Weights of a small mixture-of-experts language model, trained from scratch on English Wikipedia.
Size: 11 layers, width 320, vocabulary 4096, 32.4M parameters.
Training: a variant of Adam for the experts, 248M tokens, 3777 steps.
Below are experts of layer 2 (counted from 0) of a mixture-of-experts language model. Rows are named router (the router's row for the expert), down (a neuron's output weights, with its number) and show model dimensions 128-191. Each number is 128 + 32 x the weight over its row's rms, rounded and kept within 0 to 255. Numbers have three digits each.
Before each expert's rows: "comes before" lists some tokens at least twice as common just after its tokens as in all text. This comes from a sample of Wikipedia text that the model never trained on. Tokens count by the router's weight.

# expert 4
comes before: " ", "1", "2", " \"", " N", " E"
router:155159121170075119148165090158150100153113116150078079184093117090077077096099111133156166153148096097099133115133101168082115106081176094084089098093161139165181113111169134097159107172140123
down0:093131106103168076120107095147119095145112145152100158138072138156112152163151204100128104108099123142122057108103147220165092098083103132144201142141137175111098140212144152146110173102129086
down1:154206190140113096156119087095123155167136129114137079212134121150160125110088119136145211125126125159170115149101097092078129132077106155126133146140110089132146132122126182068093106124191090
down2:112105127040146107133139163138117092099129114112151045134114183145161056046124113133169130131162125131159138113119140116088123148077142193146130193123081110189121125157101122115138174090111079
down3:096160095115119110076155104109112157143130092207138134101099151106104185162126133164159130141127095125062164199107132088153171168114127102194146120159138099214059130167146085153172120148136138
down4:144108145090126116204101073149153150129161119157119099098147098139113148147061129147168108090185136107070143175153106122147123128117070129137205100139140147182096090135124122113181158159144125
down5:107147114145141119137141126102092142168132091090149135149136137136171099076188108093104149161105174136156103129131121084128124110127199146150138226157101116156100138133064117096104133127174057
down6:190132084104088124114143093100061113162089128093144141081117163209153168085150142169156120102085100094089182086138151087127175143104122106112145170124137123134146183127168109107152154049138148
down7:079137149105130130061150133156120149110195099128109170123094113061127134129148160159097124180101182119130095097175202168181091113168147146119141106122111145147126166158069082106101086183133131
down8:129148154144162141172106086125086082180176119125166182133082087187127079121132122094124169121178163161117152182115209127118120115126167073141181125135192144133121098176163101176046126080188102
down9:073142098090180108146071063099142177193094145164093130094135116189135158109122100139136120106127094143083116123120133145173138149096175158079150138116168090193140109104156105112195169126149131
down10:110148115131122136122167127112151161091133143156084108134154138116126179106137210114094162106059115129182117121082108101102148129141167113115069094090109122106074071087116087080105109098128108
down11:076103079081203118112052104091150113070123165131107075110131103141124121153093178115109141128106109109187099169154156097156142124138110195115145121049138136145124042090151127150153082146080066
down12:086142124139101094100117122110126134100111168118070178105130084179157170086133116101150143099136099158056104119187136158118082102126151173145113161179101129166164113130079087141120077155122123
down13:135107093094115102134138107157122138088097143091095162081120103136138107169129145096095133066132074135109144112060148126086090160057076169125142107142140065155100138104145153099106124135129092
down14:155119087066169159141153128105089186142079141110127070058110079152118142117120106145111110129121142160100113090155121076149145193137087197107149132127189088076110119129134088180138209136049111
down15:093146120099102056071137151111131117204136133155061132103117170143135159110176120113095166124112138104087098090142125147105130167082167148172155134211144137159129130094099086137115125111134068
down16:131047165103120112160128162086147105239120123091117115114114158079144187100130077095127114142079107115158120034120120065071121135132172129177157101106119119122152116173131127125117147137158160
down17:173156137115176147129119127093111170093141148148152101171137126125138079202119138113078126105145103158137150150149141176105069118114100116105142091131050126115139129153149144156138113148137106
down18:155118172126203147137129124162161132115208171157106128178151118188164108135116152084120043098144120135135174150130107130141208119088155080127147097124091074113191132114145122120142145090209106
down19:147153099167073114138141089135160086142111114195070060144073113089086074085122102116133146117164094100092152079126083135074131113081154109090127080102147145171182116120163120096138096180150110
down20:092138127071081107117087146155123142112174110189120124090171111183087089091100124129101118108095142122136099136123056092097134143103123109143105123084126107155123123103120167120078129130079119
down21:099117120085097116127120138107118149080091169130105159130134109196137168069111103110124146119098105128083092142143168125105133042134118150153119145129155130097105119083139078130106172145074145
down22:090137172132147112135200112129161167145107140117169109097069071168150157136102078136140061106143089129129171076136134100134124143088064103140118125098087066108149059148098119141131201131142175
down23:100123175134161128141195136169103103166100126172142106098157149080077208145157152135129102085117078134149143092134175110118146134124139089148138210151099095134094146181075167170104136160160160
down24:153130112099164056170118137073140091180092214088132111149131108179133188106145077155089128068107145121121100113124134155131136176069104168132123134121088119195113124157118112130093180138137145
down25:129075115170065110143128088144142091154128126085116121054193144121146118107155132199107155133109090149216148124077157092109134115123128125145131118150118116147125123131167181081149145118137094
down26:078150157119126120165137113146161097127144155116118117114145137170125127094094111158091120130141125129140153133156139152175143145048156130087123113083096046071166180154096126097187144100101142
down27:112121117162111138124169106080143142195144134131098190061125073137154130119121098134160127080110135138108116108131142106126096121085194114159127069186145123132129135065112167114146163136168112
down28:111175143060141093175168085105128092135176182136088171125156155128151151059104109160100118083095116127120079141116140192103170108101076180132143145159136138112141115172137114116056101127203084
down29:113117104019128151112158077169165097113157156138127124120128083111046142148123140116145158134129149095102091126094124121153061120159089137150163114163142187142074135160150153139081203160116135
down30:149152097169070113140142088136158088141110111192068062143073114089087075084118102114133148116166092099091152079127085135078130114081153110092129079101148145174183116120164119095135097182152110
down31:159128205140132077162160149129173109142096202118081166139145140110137120124119188132084186145161074177138146072130117085137118101145083133142126130079112092092149110102102170129073135170127103
down32:136152125107163141139141105147135165066112111166129101161109110185142188100089133125150103081114129184048119086112118142135140139098110093156129087125115092111127071168031094116222175068187141
down33:140178093054135113131141171216177075090115164112100148076103082176097124151116142073129054142093147107169141168127120167110114136140136150134161097137128118153124173166122118126114107147120096
down34:088186105122110102128105129103134114144171199085120133098150161158160144078124065147050138112126116112134188166138134111118109132131159101161067095161146143154116138092177127160109096136096151
down35:127132115092128174069179119153133143165100099164187102139140124116161113158156081148099135038076134146112174107177148077183085129127122052127108101152147088156100180087124114126169141111147147
down36:115120123131117094167059109157088154120083114114126103138142172170137105067115129073135101152141135146125106140125032128118177173104131148119125166130155175079143156121136158127095137046155127
down37:127161109085142115170108147131131118132122143124109155111164068195128124143116165104087107081109126154133142118127161181110097155137138122111147146106130111155158141165119115099093125137130102
down38:082078121138092132084195194177176165093152078181121131105130087128133156145148116138088133055081158129079104125137147143073130142198167069121095096137072147114125123098110115148076096127178120
down39:133118118129182079139129133143185111084141156128123106110159126122070131072122164126149134129139094127169100117095140124115160156162151197099129168118084213106132165147072186121100115091138090
down40:081123119064058141158147159118137180127101080181161068059171115051119132137121155141092169141099154108146117178113149096123117089150081133096128119081178140100065109099099127117154187138110092
down41:121133156097152153141129117099152132156093077142179108069141092095127148102080115128112111148145036116131144136084056084135134173145093138143144075118154133101103132121178171084129167114125151
down42:157137106128116098123117112114117142086099140114094135078156127088165088139149136138144138158111086106068170136156112104128132161187101128131120099083151138159079139076164141138116092107087170
down43:124136153131179091130115152114119105175138198098117140088145131149115109083111073156096144103067129109139114186094140165112105175135125116125124059140160118106112161169161108093050119142110128
down44:145124133139128113166125189177090104100119156135134170080100134104154104122089126128137182094169077089101140111099133152086137176146168100133118098106079154140092150150151131086172063081116111
down45:132148149132139145081105133148127122159096156093107094096114160114134146099103143136139175071137132111140098093149110149092129148160169185149135058067086107179157191086152059075117142103083113
down46:175126172113097113138017174098146147151110107121134164103140091093151124127156135108125156136180158124128128124148093172129201150142130129132115090159110107142143141102121082132100081154161129
down47:134082095085168140129128181171135138180117129123152102057123135151104094101092149074112098042123119166205128073084158140084164159077127138143114135163155147160162132163126206103073167116161107
down48:139112136080148113098116144152158113171096162143060110074182093172090100120143166152121133116159129120141076087088120132121082187173133154149101115102085184124164103121084152098095119163116132
down49:051081061093144119136136123065128111143119157136094097116077129083127115135112150129085156133141122105113135103065091133079173141147120166126137134074152115145110112105180116056103141082167131
down50:105117146140078138134155157118151115132056081202129154137094141120134107087099095127117154135156137141205165149106141080185136164147134149129109123164085114120125169093172133104059135140132102
down51:162079140122164114180077122140120151084181160105113103069141119170189158109119084101217084148177181073099180128076123140158161163160132099198143098093095145087171126109133084181107157107157122
down52:134139086099149090135077118092120162152159138131115125135130162131113073130130175115144187144104144167126178199193148168098145114074172094150174109152123126106107165104119148123145135123195065
down53:111118113140146106103110091099067136091151142128100143138046138134184135157152154132161116160109077125127130149110161143132136141104133158121182119135179199084105126170138194169153063082115160
down54:152105200127084133101083137067101125146153179139089116116140089137135175152157134140104145108163138160153127178101127123103158137140065142099115163191096162129114134137123210093087089116143145
down55:138148094155079121095115153190133129089174091126113153099151118147150089078111154096090109099100162136176166138171171101143114141127202095133160097164130109150123188118133123113054060166079101
down56:101112089102111160153128153123131100035132079144133118106147094110121085117126187119153136071127087142132163080157209123124135119124122127142114105176092085159119132158061153052121168185138087
down57:149127084110129111130138108153122105069175153162124161086114142158136121086125106138138175121096071135122160146037133123112141112119133125114106141093115139138083125170096140144104168047113091
down58:132113106072111105107128117166183142088123156158096068107155073157117153107143164134130144130133153129130064139158091147179124149110125211089084105126093180142086149107086140084185128130213097
down59:109145179126121070161161123161133142106105105121138168112114179091139113096155159128165146086160094139177113143116102100142103123114087117109140153118085098097170164162105165111083142181169133
down60:114150121085098103154142127142111075112193139121136175087106090141108121132124144105063089095110097107145122165144151095136084095117141084148154105085137144123165131141131182152052116151153074
down61:172153138141088125129162113133125096135139071128149159077066130172195146104169146159140135108127120117134175135118162148067093137102116138139191124148121125184130131110129202158123164124166071
down62:197162169126173105116133115172130150166156129156139091097135101135126028161141127187125182148170112106097198119142185093157190141102136083100164041126109123127132135120163098139130102153118132
down63:133110088115174120081110117115138152081147168129086116128115117179104143166114172079095129159133127144096078152084122135074117157090137159147112150123126174075088046112135130155110088097151121
down64:071124140083105123099162205123047132170132080186153167139095149118169151132133131162135158082101118074084150146138130166151170103162100123081120177133122137110095148161070091138155117149101136
down65:131107103149103070122137151112089116147110190063146104111095127159175130112122132105128123116142157145101128171107125178163132116109156129149129144108133134068136127140107108127097147107147169
down66:160161151135126135123148141142127108080110165119179225077098072129136126120125071120181085100137120076103172128150153147125093114127132166173147126183112152113220134131172135144092082181132120

# expert 10
comes before: " |", "0", "%", " century", " first", " m"
router:155160120171075120149166090157150101153111115151079079183093114091077077097097111132155166152148096098098133114134101167081115106082175094084088098093161140165181114110169133096160108174139124
down0:110154140130147068105105080116192117138136098100131127138161138144102173140167109148133123126110127135129065202120103155201148138098091119088138121131121133133121162137164135112131141082144137
down1:128125124112144107096065137137118147084127128180098182148163121105118063098083113123171135184147112098167097125122119105034174150127140169175135156097129122142119121096093128124113180148140108
down2:203196115083199082166144118153124174124143164112076146086153190197099165109148095203128114125169206132140098098096159167135145086145139131121090138133096132139086164129146100110156131123137079
down3:072140138166177131172178097143183142193139138127103185102172130152068137105167118177117133147133117058133154128112096126163105129152151090076119091140069127116070091169168128108148149149102092
down4:096120103097106124169120102150132176160126128142162144168127108106135104116116109116086142184177196124133193139102172166157146118076090103144101122160146170097098129103087059145161112127112138
down5:117177176134156106093126110122187087117102151146118154085208114103037106129128120229101100104104165154148092162140120086103105167177131145097150136154076114082058173146102109110173151102152080
down6:183140211130142144127183138130151134135076172148156104110087183165118187183132164183135101120110170180139143149157193120170126091104132103066125133101122121104109120114078136119112102111090102
down7:110196145117116154104199139106094142169101159154155145145074194097169140124095108152064102121201144150091097131091229171118138061137098099084111109127083098096092133121174131172144152118069105
down8:122127075154167207093129135107210130093124058094166151069117108146139141118137095096142080137142160129166146162168163115134129077082111163146161099114118105162076182123088100106118138132132095
down9:128138063144084132102107083145134152141149081174078179091125095182163136128170124064164129139153101147135103198199114119178146202101109160135192079051124141145096074089115137093127148152179124
down10:091182191081110153136132178120124196081122176150084129128121079175042104155120139122110122105164073121157149104104072110100107180140166186100115106079113123098116153085133155120201135161160158
down11:104147125136123068080131075152106186124127130157126106147165126141139171139117146076130141131156094149159078180174097098135140127142044164130140112089144126148150103124112112166132149136098120
down12:158062120120196154168147132148079106159146156116102126102137132161164134113153152166057131097100157173019127155120138157170120128148183138145107140111157097095076182096121130160130150128067113
down13:127141130077174161117098148155137079150132127094089155097185107126141103147136158158060118122051154131088102156080159098172124126169184131126155146103149078110068194079136184145090124127053052
down14:151132102169085140138150088070110153120155155127117137118113100142126148146134120052136146131136105137120130106187186112137159109091139118155124101143135146102119105146104168109132136128096102
down15:151145139124145134144151149154078134159127207134171103118100098104105190068121130123069191095154140118117119143160166071162107157143144117178142128155142135147069091154149134105111160097119119
down16:121138150159133157130145120182144117157136189076072109124153111084112169128129133125112123101070081056124085072136112163173167141136121065117160090135129146163097129094131136085151153176121138
down17:137097180085172143130102119156098094119098150155132082103077089145097086117192133132062093155123129141148128094167107152087110136125082161144155129133124181147111107094050151157171174136163132
down18:136083157088193184206151121163136105116141127109059130158106138168130097108121096104180104154146140118181100117101084095088185116101176174158125123134084141124167161131081074127144165137165162
down19:165175107151086101143149092135150082155105122182052070168058120100104057072108109132128146143154098098070125095115108154077120113069158110096106087108147159168163118115158132106151112158153098
down20:088097080094096116140122140162107138132181149149088132111154072116098109117122066158057150158156072109092112139122149116103109098154074140126088081103225126188106125098155098123167099142071132
down21:095106135114122097110138091139170127129150160137099148149117093174140158140160130106132145141148137190071077169163169128145119090084112116105114112115149119164097104124166153112091151116124131
down22:163102145089173114170159123133200078120147138111121143185072132144074124115109147124125124137134150154115153143135139157197138146170111131074113115093107150127097077136104105121114136102149165
down23:115165152129140153146159122182141150150128138139115096161147105066145184091128150133092203113146107051133116081122130115147144076116184085078081150147142132147118152093127152108137126096116117
down24:084091123083115109149134124101140084155110136108115138133190111149136166087154097187109136128054115126169137109123133109167088082093095115130104087086100153186151132145107071070070135133110128
down25:130123065161133122126111130170138127152142122115157147125129126113150122118151126118108115126167107159192181064061168066151091141033122107112138147151138108084108116144134098141080182171153048
down26:135191128169151116163080089111153094150149123077189116119131128139114080111083115184150131124161199201092121115148205157134156168130107094098160156139073148082132137140084118073145139118098096
down27:172127098135151122118121134150096132105145106097062146150113124130173125110134123178127144090108099123078129113138179155118123136094145140134141071133115108080091114089121119096089201137100077
down28:128141109133115140156121156147082116175125155065180167151144134127178167077115095109143135119153134115115097085151186122154063079069107112125126129195117148119115167196157103132109130163110129
down29:122150135062164151136176133110158107149097113105088114163078134152170118065108124065129116177097132111117123166116183160175115131094032128187188076085115161061148122059170097122165129072156090
down30:165173104149082101142150090134149081156105122181050070167059120099107056071104109132129150142157097095071124095113106152077118113072155113096106085106146160171166120115157133104149112161155099
down31:080105106167150161132136149159133071126120113113016166123119069091176071119121171076157141133141051098109143105173055143107120125145101119155125131071146182132143098064085110147122117213162135
down32:076147145113102138131140111148170071151176133130115215123118089116076179116090070139127133112108155128066129162095140128189136115102137099079102121162099087103138105103184083131163095125100150
down33:099098120137094136115136126178062168146051121121120127128083105151123101153165119110088125130169089107109114083125145173135082153128148183137161084130114132135113131121075048125160142195180126
down34:087152133129148128100116127196120051142147153086082110130126144131191127080129155123091192058098132154088143136117094096171129095093133083119103098101090137148123110145128027169129061155156104
down35:103140131079121121129081083181125174151110098076122124132121128073236141112163150155135203090113179153075144095105131091113135057095140109146118154152124136148155168073088155119176136145143134
down36:137184132134110019128145100183144106109106094176109155097075129142128117150138191114100122124179141142133148122106144164116122182121153072126177067145182109082083092120132077161099084096111131
down37:119122154083094173160153125144128104123106125147135106099103133141146091103171178173114072135124153158152149101122104152091076075108161131166083086153134131127048112103170182126094125092117133
down38:162097119114128084146125181148111109087117154122117101144127112120147174112143139160094134153150165119108110108124080112104137141165136094131128172111141118105158093154096150123111196155176147
down39:113133115108149096128102087110157123133090156157052125092155061157149079155123107135113171103134076112123132145177153161127110187142130128164111104115161152023119129156148087115123128137124049
down40:101057104137107151100111177138140111082127186159057107120141087154090106137097100155081083197094100134127123139102089094047147124226153150136057140057180112150143166070107138161134097175126137
down41:129121094106140094103088169118117156148105144109161133111136044130185097139115068067148109154133088090146106138124139111114131140108097145171125061147157165197115132123165153069160109106154131
down42:098127095106067142117098156125081097125127153170080125137127088177135112164149087125073144121117058147100197114118117131123111137177164128104104044120118152159019110087169120142137081161146107
down43:111124129137148108136159124112110101148172150123113177089160164167149091109099172144118144058102020099141141149102170104208076114089091085156201078078121181143099160193162057093117105174141104
down44:101067161136135111104151149139142116175033131102149128139099143172202150159083065184100209075171122081131108097102217078130155112130068146152117090150132132139146135137104113159140084093139091
down45:102164153153141130127124118115038199141138118116113160052134158148152114104074150137126141081170120128142112081127121077151119129114128138187155096084117115166162158143189131068078123152081144
down46:146131124114093132070092161143157052133104104217071132195152116146128111116149070119072120153083175121170096140071210082138156126126143107122148169114175104138098091166144080193123119062104144
down47:133112100112066104129127149101107164112182120065160154142166142120195117109125108128148148118147114163115144111117170054110117119059115069188181138137138115129162142153095162109141147113151122
down48:144141140152225136140154146145135158169085106129094116118100109203141096117104177129171089198095143142114115065166114109105135148169122149088085133100150118117135081155149131145064135159115141
down49:113113093122097109097112162097108105101096168152101086089148106110119068114158161130078073140162058102163148099101106104094101130152161143205143056110145156167100115131099162098086146160147090
down50:116115085106105146101094171131112101082153112199133139139152088089201153130083121109162121162148136111163152171133132115155162089106099157171146093134127131166073148087152200126150133146109129
down51:119151126076122137121166143091121103094119147046121141192121061093115128113131111150175075110067109081162133157113148106134155109125131177156025119090137167132122120124092059131127136131138119
down52:135099064093118147057144143161111128120161087096083117130155099075185096149108189115140108107177103117110147098119086089122096107155142088157122076072106118112056166072096106076127142147160117
down53:111143110122123148114162123146120191101127059167192104132117165081159130186204132116128115116166159159170112108099138106137096095138137146093079134112144161114103174121181132109161143092086133
down54:140136129173167104151084090129105095161202092063096144142147157068195191116113136097166136125126175144128157150121143127114099162092112099174126182118134142117109114164136163136075173155087143
down55:065115167167077138137123129180111175124104131134139110114179143162137019127119136152071151108181105178146106118092127181141078155147095166128204066161128109118078150158133079209170102191150156
down56:112107120136169172109140141096112194072111085165159129088072117174148073172124066134150086125127110135115069147145161150122077109120105155158079082149124085102117213187108169123125121087117110
down57:139117131105115159082097128136139049126124097243117143139089177082132112116115106088180118104144164085095152132119144156126187112142124102091138078085100153165078088162113078108101075029109119
down58:134133100100146154080171119148140135159136150082107130131152080094115096146139119077112120140130143110157089135105178084115134082119132146173100101074174108115096069132081117049156188137146157
down59:162103158105131116131210096176152086084143185112138128134136176144152180117102172107114117113122141147104047118104191056149149139161155178139119169119169119118091145142095139153097168132090099
down60:120091141159125142169178107120161106131079135118138082113127161142106100154158189153099113166148102096128092086100103138120138092148139132159115118083104140138138135125136164092111171133156153
down61:143105070159115115065124160115137163223140107122190163082103084126152091116149128091118107184135127103124138065101122141187110156078191142171096042172132125099096129097070107076122125167142070
down62:136161143087128141111081137125112127128112160134128145099133160118125083163149127161115136123120097142133177093128201135171130077150132096131158042144083108103156099128117123163145056141083100
down63:125177155116160093175168029199130089159166114104104168119200135108109096089148148114116162170128084120134149200120130132140111142110098132086149102118125168091098090147145078109091127133086160
down64:034087193101135136138158119132065135162129158128185104148104196109228117120137116171076160072172152115087132057111158137157128083151108126072141119102136171162142098126099082163166124115113163
down65:099109131082122112110097095127109130162122086119153110164119117097105136127161127166095120093037163153137143138113145138160152133115136147087072145077101107092124070169132153124096158075073178
down66:115154139144095168126160142090167083182146046173105142089105082152128112130133090089117078190181118089084165113091101124128131118119151094092119051132147137123105114087105150146104077054171116

# expert 7
comes before: "2", "1", " the", "3", " a", " JPL"
router:155159120171075119147163091157150101153113117151079079184092115091077077096099108132157167153148093098097134116133101167081115107082176094084089099095161139165182114111169133097161108174140128
down0:085095119103111113107172146139131145106100106157201141089164125092114139052148183150083145157125131175138100162094125154130172078166132118178103122162144167148043108109140146094121126149092192
down1:131088115146123121113158124080134127160094123152153143104094108126134079198157046103167174120149112169162107132137157168094120184106168137133078134107148120128099120151123190100074130108136129
down2:128133084083146113126152172177143115118125063167108158116122181202166078148162156147144090086163123067140151102141097091081108159176116096109100144124075111104136181128099120099132158081079125
down3:092125056141099151149139117126182123143128136154163095085146086137098126173043128145121170142105161090147087108121090167180133100158116126140103137095126086187080152109092160150122139074092141
down4:162113173165115179114141117083186191119147145117111145169142098175157177124085158158137099143108168157102114137115109138179120109109119086145141171117096159152128140162124133142096128151156177
down5:046133102103114073106146125057087141116164184154103141128188084148119125094079183156130139153083142173096077168107094103139097124071170117188138112045129140113074122180142155135151185110126122
down6:107165131063131094182127150119148180174099062064128141089121155108128146176179177088120099155127054097145164122150107063139099092135114105123141116156129117139077133152104120148148135154139115
down7:080137089138126117074156177118125139155163094094133109146111162178157107128133110121130158142111104080142088083103126062162177133124128130175131143143070150140125113138150139167116190158112182
down8:127138165153128137138160098115189159106176182177115152132123149109152111116177150172148091113096113128105141164159183071135120158102130148126177083114171119115113133085116089157091117117114160
down9:102129123154109097140104045134104097129127136194123121122113133145164148134144050141090129123151151140121064172143114095221129149057162136115163148107113097125172113059114134107104157095095129
down10:081110167146082135146126113156164183133136046151178142177143069134123109135131136107130120100128099097200136142136084144094124119146121122133104161129186084149111170097140111110107155124135158
down11:103138122057094061111150105146179219105108105160131134152113156192147110126095161128108112121174137118155086127119102078102144125136065135149132170114168117111150123104096122099078110094105120
down12:178095162091141061136106130195097132105164063106121139122110120154129170175186093133140130137133102142072151152155167111110107113163134167133134066168192171129148172145106095176115114099102158
down13:106148127119134094113086167153150164148158131158144146107115087117166121147184139131141137149097154107122083112099141113088155165160172129170117092155129078158143158098145121077131154049077090
down14:108107090077141121122137126128090169158151171110185095090099127094096164129094160086129106106099095144143122100151040159155164147069060100141110109140128098109079108128125085156079171157118128
down15:141172090088095103135111160081117133122112098114137130105129151098146121189113138069132164120110112079112112163160125097135154093109099216134117116161130150171111145101186133126094084080091110
down16:123094091158127088136157122148108127170134068098123081146098165148115096129145130194135132108088105145106130074154111092132172178074135135130181103100133102142131132093126173044118174143149112
down17:125089171105145078110099152142109107102158168145133093056157078151118068109080109152166089147129114107098074181131142114105096192182120130138138086113121095149123167156125105159141108143115201
down18:124123185130145118115163097143156178163113147115138163107103171179121167114111127110178092124116138166157160178133138140157155138053137083148121150145139135135079156134081114100137143095170142
down19:159156096154090096144122091118167103139118118163058071146063111090090058079125134099147151127151078097090133094134078148079122127086168101084126086090162156166163114132158137111157092166169108
down20:165134160118130106122096102143161101125149102165090158156101133157154160138108121128078150082108104127143183123134102150133120132191100088197157156123179149173152136148102111142091102134156125
down21:145150044103111122088091104158092090153100113123102120148123108131112152132147135108154144147152158119092113131143159102109194120153187100099143146203090096124137152155165127109119112141063122
down22:109145121149199110093101082127135175159123130099109106082146113125136131194128144087094084181110123103135147085165114126105125164133168135108111110140101117218147118143141124142135145178124124
down23:136133117179149119115099098121115097112129089131110129093141127095132145175150110185173130132091153166035139128161159139140153124144134172081178114133116105144190104158134134148108099148124075
down24:112181100135117095133092083096137066161107136087125096078156152135195173116133095162097175123091118159129109129076129126129118105080117136100113134106105139186099186141080141111051180167098157
down25:079140117138169112113127157109151112156145106125151172082189192143157142079141130120117146135076079153100175131146128113156164143076145153119178173116111135170116124087115125144121143121149095
down26:107129158138111135133127131193169091098139088088133148101143133173134107144071101101189096161144123165159142125118150182166108158028105075148140117090131128131143176111134138097163130073054109
down27:116171095105129125130097129106086129125108098096116150095152119126137092139159063192142120089052147107125110135155173109201119066097125135129163122169096116100148110097186151081081152092118133
down28:093142140127112166136135095110089091144141130116139144103203117123195170083124126147106092104104122160119059133058134152168092116127067138122154121149115132162105136173121133120051106195095148
down29:118159093152127139075114139127133123141067117167101150155181167130119148125103115143134112114152132147107138149114154136113048227148116135110150086118068133121138130127141159061112122133120103
down30:159156093156090097143125089116167100139117116161056072147065110091090056077122134100149154126151078095089132093132075148082122128090168102084127084091162156165163113132157136108157091169169108
down31:197169145205211089115109127163104077162141137127109146106125120133072109122123121144159142158058126147112134135091090145161124100165123178181133121111140131127199127133126154114114115151181176
down32:144176112125093136154124080139080146069133113120121083103115130123080129130116130143141135087088141121120110108098118134170149127126123164085145080130132142119113138151140133134136150140079166
down33:107141078137101153190013090078096131105126139145122126140130072125112092121164102151109094076137139132134124129132121147146092151100076115131151023101146140101122163149151110100111119114155138
down34:098177116148174092100068142081098105132144101130163151100148193118187128107173098146107148142064140178121110176129118101181093127157152128063095140110139150153157117134095127154063132185152089
down35:108141099167167171059115116146112094151090065149108158101138163082141113179137128103147152175101130150100148148152107137169078117128128154102107118074105119133178081119107192080115054176222094
down36:043125100086126137128140113193091126070126162154171156120139103151131041086163186086139125133143129062172140085147142106143173150133086116115090155152167086076071111175106120133167126096111121
down37:121116142119175102135130063214115156109138155159184085133123185149084095153101111120178138174144164131096118106162157139106198161059110193132155116106153034099108162158128190160096088115116092
down38:078057082117127113083120124135072159139151121147116135100137147123123195129095092097190121086075117120112110153139151125135110124152124145159147121088147130161117172142187169115119128118188110
down39:183163109160126126121129134135197034189139141090108165081121170071112105185169143125139115079109126079159098100138133138127111153163123173125121151114148106121125107092139094099144181109174104
down40:106067161123080121084144068148114171132099162161168110152128076115175132091132096117177160144255134103127154138091097117118153181150109149134107155133123107158133142106106143128124095135126089
down41:152143114115139094147168159113122171094094164173155117135153070085120159132089118119108134126167128133086135089074061111145127135172118090144135109147108114139113096110131111147097117087168129
down42:119131112102063107090090167129126134153130096135113110153146163142133102117153146154088176120158139100183088077073086105096109147127136157115116114193151121108083077128104099052159186137101142
down43:174154100171143128141117133069079095141146133162158141067117147123223099108123136152133139104038115125120128173107165120141061079129119129103102136125157146115120118138184112093058155170145129
down44:152169146125054101126167151126140129141137149097072176046143103149168137090078139111054151089148058128127111060107075143090085140110124064126155106148105146142101110143143145118147142124127172
down45:111182147111154157108133109121104146197128134156126115082148202093182141107106088137111147098146169082141086130101129120136102139147072157165135152101094094182154115078112151081084177118089169
down46:129129132118129077166052128113104107101073131149163138089131102097077144090160173080137115158169146147158093086155159111156080136138144200108187108146132176154083084193156124158162110138064160
down47:112067166115088144138139083154154128153064147151134131111181141144124129134110099152168156106159062150104105146108174132163112147056102117144160076107113165152189102169126158094127137135151141
down48:140100122150154150155079102094094127136075150190156131133091050117195108077160079140160104102166151130114127099087171131094104156136135148171160089148157094072108199118142096080099155143157124
down49:121075150091087136182165109174089171123165149142164071141149109129083127103129166101096115062130091130152093115070139101140147093172130093146147169154114075131118122141148081078152119122156157
down50:117090199136145078101178168164099084131145154194158140112121098138153148104180103102111132180146130157145108151135139115183150137124154154217110111103150109131129127121114149142087064129124123
down51:123177181150100117077183088139126121113175202089160136092139146167113115121149180154106128080128146114139099114134104154186122134072120135131110169087144145119093084112106113123102101162130146
down52:084147141133148105084127087110114144092128131146081109119138131107138090038176152161073130100094144140099062156086089108155114173187136129099155176093140127112145146086078153133121106179236061
down53:141161148128152076062137175097124237107150143112108104113154151156145185147129154138147088132172137093116106147110077085154154062129120135100095133109102175166125091164103161132180151129073161
down54:122099145138145063116074164122133086147122098063083106080152096152181164120161137140179099184106145164093145166134123150149132120100118101123100144125099145124131109158146098166109170109106144
down55:055140108073081137167117161106137122117166121150129118198146097193132091115120114113130135108106091049151105101168173064108160131082111141171131104093137097131083141164161111110163165151122153
down56:159149159114119194073108103151145072155104115130129150097167107077090145142135181082115103137138063115125199111142117148097065156099145072160165144144085110140157117166123142113137148130071143
down57:132131146103122128133127155181140086092161154194111137104059134135143144067156114112112129093072125110132077106084162106115111124121126118119161182145150148122128099128095101144111090076092118
down58:070151127119084120067098141115093123183106155109117062100169141094094128117135115106134094142104170154163071156152089175139114154143082118138183167049161055109116144135167143077131172107123092
down59:122113144099133075145152094119147188107106181132100130091118129158186120152175145174123138165117140171105119117120140066113119171148148112161141077087120125126122114132096088182136168140106117
down60:084102123176146091117157059116128130095130187148147197102108098110141143133103071125094134163104140085085113130141151091122126205167153116147179099129161137139157190143108163089115158099194106
down61:084108118100109142133105160131134165155118105159088168168133092126176085092166105122105123197112111121142108096098105156098127140144139126128159133172125137143146105146153115138117160130123066
down62:166134152140172121157083168114106147145126178129143121123095132100113112147209178133085112090114126140153144174166201096159112100162115104167161086083095092081143091095095062139148143144131071
down63:112141097087095087171110126130138104189097119117136111111155125075134108102103113087073113094105147150159098168086099174124128126123114093109108221109126123137080137156154134163083087109114074
down64:155175164070134139167182149141064167129109101112158133121065083159174180143118088097143158060114095150105125126138150120100177115136174098100145175177134136121124128144131130146166130169156133
down65:135104147093117142156156149187151128138177129090169130099118135133113131106140165072104132106050105136163110130061103160117103108081101100133051134109161088135082180114093100122096153085077131
down66:108167163131119072103129144085167108110087175116162128107140110154142131119153182102120133170137080120127206132106101097139132163106157121077116075126108160119051100130133133155194148167130105